From a checkpoint of a small mixture-of-experts model trained on Wikipedia.
Size: vocabulary 4172, 12.3M parameters.
Training: a variant of Adam for the experts, 818M tokens, 6238 steps.
Below are experts of layer 6 (counted from 0) of a mixture-of-experts language model. Rows are named gate (a neuron's input weights, with its number), up (a neuron's input weights, with its number) and show model dimensions 0-127. Each number is 128 + 24 x the weight over its row's rms, rounded and kept within 0 to 255. Numbers have three digits each.
Before each expert's rows: "mostly gets" lists some tokens that are sent to it at least half of the time. This comes from a sample of Wikipedia text that the model never trained on.

# expert 2
mostly gets: "wh", "He", "occ", "ob", "cr", "Ph"
gate0:088116103162087104160124152109107159143166102132128094136160110106127151108112122142088126110119177158119129079135062114156116139115154141085143098126139080078144118175113143142101139106148127097120090117128114123139124125182114116093086133121146134149139162137117096120109121111092121146118130120130128139094140126132076121101155131115115154131129151156129107121111154085153136093170
up0:064125124093120132087132139133124146118144112140126111137173120153100143133114127100145155125106114134177117084128107126122105127124137138142142126128068131109159093151150070179156109109106102098172133100141137172149167149106120118147177174110158148153119138134144158145115161131096136122147106139117098128119123135163090135183100134098130086101150130115111120118155172126116124107136

# expert 13
mostly gets: "š", "burg", "ington", "ville", "č", "aj"
gate0:130148126137149171101167163120130095130144127122094139153137118121129123118169122116101070161104162135123149166148172101160127148149128129134118156126138123090100135150122101114145208112105150161102142115131116122169102106154131145140146074165114174122144139152121122093089111104139139166112169126083149094125121134129125111136126122106113148110144149136134135090138071104133128098095
up0:143135112145152107091112150157125117147128094109123143136124157132134119118124155094113103138099121123123130160158116107138099116150114141058137125117131120139141157104148131150197166104131116144174129145155155164109142092147140118100173109135117118105153101144110137119132136159145113041127097142183112085120146108098168114104126131114107152115147110114121158122082116179152133136116

# expert 20
mostly gets: "was ", "has ", "been ", "would ", "have ", "but "
gate0:147122132132142168147169107110100118115165162150083134132139174152168105096118101128107151138111126123140146164116140112167184134135084131053126159171152137106178116138123131094119112183114107128139140123143117118113159126118146113118118095103118081154128100117136117145109107137175097150116117104078127157119113134099117092108177138130110119140115143134105146130151115150162126112106
up0:109141142099193095133140111097163110157134099135149137146156140180101149164113112113152124130128123135113129138135117141136146115127121114132103131123101089148119161149139091163179121106108109129171131122187160120115118098156119132120160093134175101108160115117137160099125129094147120123141138098117129166183121123138102120119069127152171141097120172118148126083140114107134096092144

# expert 6
mostly gets: "this ", "the ", "these ", "The ", "their ", "many "
gate0:120181126125100112086155181137156126152156111147122152078140113158153131153114125126140111088119132165125119142094129169110126111161166140139095103170129147114135139151144136131113125146095071115136113089149154114133094094164123130115145154130145115093107095128106156157120101094112130155118113088114147108127138115101160167131103185116123103103116141067144143099131132104108143123098
up0:134105169128114149079138118135119123096136130156146105127119158076146130132086139127104112160178131149093129138105118112142142102140090110122141092154192123161089110128104168118130140136110128124138106138137134150157142092152094054095114121132108103107127129137130145139132185131119126171154131144134134139060135153110153101143115125150160093125130148108133133167127134175137113129171

# expert 9
mostly gets: "Candidate ", "USA ", "Win ", "— ", "—; ", "MF "
gate0:142102121102143118139166145108113107133109108114137168119088028144157178112137140134105131145108140122109106139122108091159112137120172119156148124126120113116123142110092111145115145148113123148091136107125179134123118096108101128107138162105146075132114107076136126099091121155124138135122094136150152098128165130112124137181115146118085147153124121124142128120087094156148162148089
up0:106144101124132129152154082101096136135108088151123158148110130136175122106122156116081141129132082125111116135130149117151126076090146143156106119115088113132109116129070143151135129127139106114074105133119157135124062147111106122112126144128142144144132123046145125130140122167134140166097150169123113131060157119127122134117143118137113147154087140143130132138084107154144126128168

# expert 16
mostly gets: "Royal ", "La ", "near ", "large ", "St ", "My "
gate0:134111142148146131134137126122134141117171106117134111170092137167116138098117145112103106122120158117138118145094189137140143102114121138141118093130185149128158148159121143082080134114123117086093109104107155098115149074147150108069115128104118165165131106126141152080108099159101142171144141088147130114167117135167149110135120109171118102100124135093110101136139133159113145104112
up0:166156144121136096162123135150116134116094116133126184140119125141111139111077131124131107168145102125095142133133138112109093140117135095157133137135161124159100147209157139103129134116121164092096091144125060131073112111133142090131173106141092128125139112097137155118126146165117132151126169106107101120157071136145140151143124088125126126106157121136137112148134159126094103106122

# expert 31
mostly gets: "also", "See ", "Total", "Born", "Location", "Preceded "
gate0:161140127118116154090133127131132097107104109137114105097124142127096128118105167145109167132126141106193151166146164142131166115142103125159122110145128128134104122133095085097090155055157143133128146133069120075103147098113141153130139127098118095163107160071144123160113146160128104107113141117114137112143104090121103124082135130112130110122117113122134136138125107112097140148186
up0:116106109146114107121116145120118179149083130127126099152131183172143148146177120091131131110111089146106146126154110086109102108147110126125112167151133140120125136130157166109133131116116180116124105089177164184117134099102107128142189097155150153141149124176150149102121143118119132125116107157132145165102176132110156151131137141135104165102128134155130119116115182114136129124105

# expert 29
mostly gets: "i ", "John ", "York ", "ah ", "ana ", "ton "
gate0:167105108105119093152121137141159131138119144107124160104126156140090137123145116109113112150118132119116144107098148142128150107112201128122111150081130141105135085099123169142128107099145145147129132196151084110120129124105153137183160118139121108168140100146171112079126124101155130155102154110107140117171139112160097095130138139075111128143074106147144141086120122139152129111123
up0:090140138118077124136072130106121133065121141160103141134148136142124157091122160114116117134120124115111124158144124118108140114118097123146147113106128129143103156197165124092114124158142112077131203180120159172118149121121144129100129124108137133125081117127128128145112136132097145128150117157104121145102133141123115156160118056134161118101142155086128130115132153093130104095142

# expert 22
mostly gets: "Com", "Personal ", "== ", "Pri", "Preceded ", "Genus"
gate0:146141147146136118108165134098149080149172125125129132103178119161123144176132140113113133130148122134153113129128171114154103119128121108139133128104118099145135145130097139114121131134108094124130110093156104101109109096121145133136131150113143100129131125143062114110107110141120160108121132072121132116186102086109108107124154106085065123103132135052120128148145101058152114144129
up0:103136114148139066106122102151136135103125124205111080140090118135101088104103157147119117118177171107136108126102118153137117153137122143135139166074148151082122079106117142134172114129155157154145105157098112130140131124113129115147121141152127162133130083100157143113136153127106143114127110121132087115130138135149099096106115177108086101093117101119117144090090137134133134119139

# expert 17
mostly gets: "pro", "However", "years", "al", "des", "pres"
gate0:091144108115117124135116145088148142123182110113114127122137135128107148127133134121083106094117157126158109126081102139157109128120094092109105156087184139145093155188158087133151083116133121124089124159152098123138093164152113077113100140127104137177164105152130141124113123114168135156127131134106096098129109135108160162117175139123098127123134132142142147138170138124098116157116
up0:164134099179163123121153112145124126108110158126101154112171150106138139174086185130101125129086138109093117118123170109120167130126135142180144130112105130175089143092106158109146119120138132141146186135130188156106140136090127130142110128082113103148105122177115156117125124084139128134118147129110100092135139119103147101133154148128109121108121142098159121133091110146147118109162

# expert 12
mostly gets: "Sing", "China", "dep"
gate0:138111159116102087123127136134139126100138120151105141135134107078122151120145101104129119136138160159107104131139130101098160112101136147164127102153098139101192166161093057162138118107098137104180159167137161119129129097104177122122146099131134114138143155108135100125132128165100139121139120162145162152162118141160118082165152158137117130131130144136149130159115113169121168133096
up0:129117149089162134128152121142080138133104106172127164117128147160113110156129143169121139148126096104148130173146117110165128086169113093071147135101138135151133134119116168102092146095152102134102085139104139149146103148123159163101182127135092136116145131120169140140093111121132147160119182143132130134144097109140126111122138094073149127165147116100130150119144151129086117159134

# expert 1
mostly gets: "tion", "ement", "sion", "ment", "success", "pos"
gate0:116137116101151164157096116069128117127167099159084082138144164127121128128163100163138116124151146131151101136138144095138125116093092166113128111172088145108136112134093139141139165102104162099146143143158145127174146130179130125162143165126074120102160136133125111121116113138132172155131127111158167098106154138098154115111121122132146156118151093116108085139110097152106123107121
up0:124141093099091141082117126145138149140142113110127115089120141192140110162164115118112144102112150126094118149134168103133141141121118136150101081144126126134123109160099185121081127129076065115139098120117160137110128147116109124104075105163133094147141131113101145155129155122121112137092158124075155120110179125156129089118123143137156103131113117154113122116099125100084143144118

# expert 15
mostly gets: "which ", "when ", "but ", "that ", "\", ", "\". "
gate0:107155135117150102154115154073144156148130132149117102087130115166116129146120148108104114170142071135146089112102083126163194138177170124150132135105128165143141091119111119133134169074113144119161125131143135098136116116161098127087144098110135094115115130170122142128117136095104165141127130105132131112134109089124108144114128158094110133152136130066141119126135158137129129098091
up0:090150111128147118107086134055125120140121127114141138121150128152150140137134156134144121145159115079150186097103114082147119154130142119100148116113133088109132140142135145159122150121098098097128156094056115127140147144130131110120127079137115110142134150156137106169139149160094139133195117103159119087114139090126162164127140093126129151119141128091113135147108130119149122182131

# expert 21
mostly gets: "F", "X", "Q", "W", "_{", "$"
gate0:093101128152136109130110147148137173123147144145148088144107209105155127134113120146102111084138144145145149142111131150143161118106110159139122077161092103160118120143157168140148130144171148131152140117145173112172116098149100098115139117138105140118103132150123130151106128117102137108151095127150110137124143122135094064114139180109146155090139155141097075085125131129129118142146
up0:159125176096095113142108110131133142116117082110126091139112138112137149145124129172162129118119114123162155108118133131139112079189099158102100142129122158161128110203109087142123119128136108121148134108111108126135126131156089147089136135102141138075101063106105131136112156100119109100130136147106143121109173119146114122133158110134113176150153125139108141138134125068113121141086

# expert 30
mostly gets: "He ", "she ", "he ", "they ", "She ", "It "
gate0:136105126146161150138140125123132127108132132121140150143143092138184111106163183071115127156094157146135140086115067150167123085100146152135109092055115128130124087110176117108141127142155167121136152118108162150122093114147115143159089093127112172131146120114112146120138134131142124143126115142161138120098126141114130130157126140160121127114145130132123097114183132089087097150115
up0:134115141097156187176144136123118126125145126116120106095117126143160119136099104152125111134158113128085115111127146140120130104118061173153151120115159118122124102132100156127116126117158153114122138128156198107156128134104134146105160142158120149144113168124113143111120138149076111126098119164119163100092148142089190145109147136136096131128087193156120103139124106157118091133122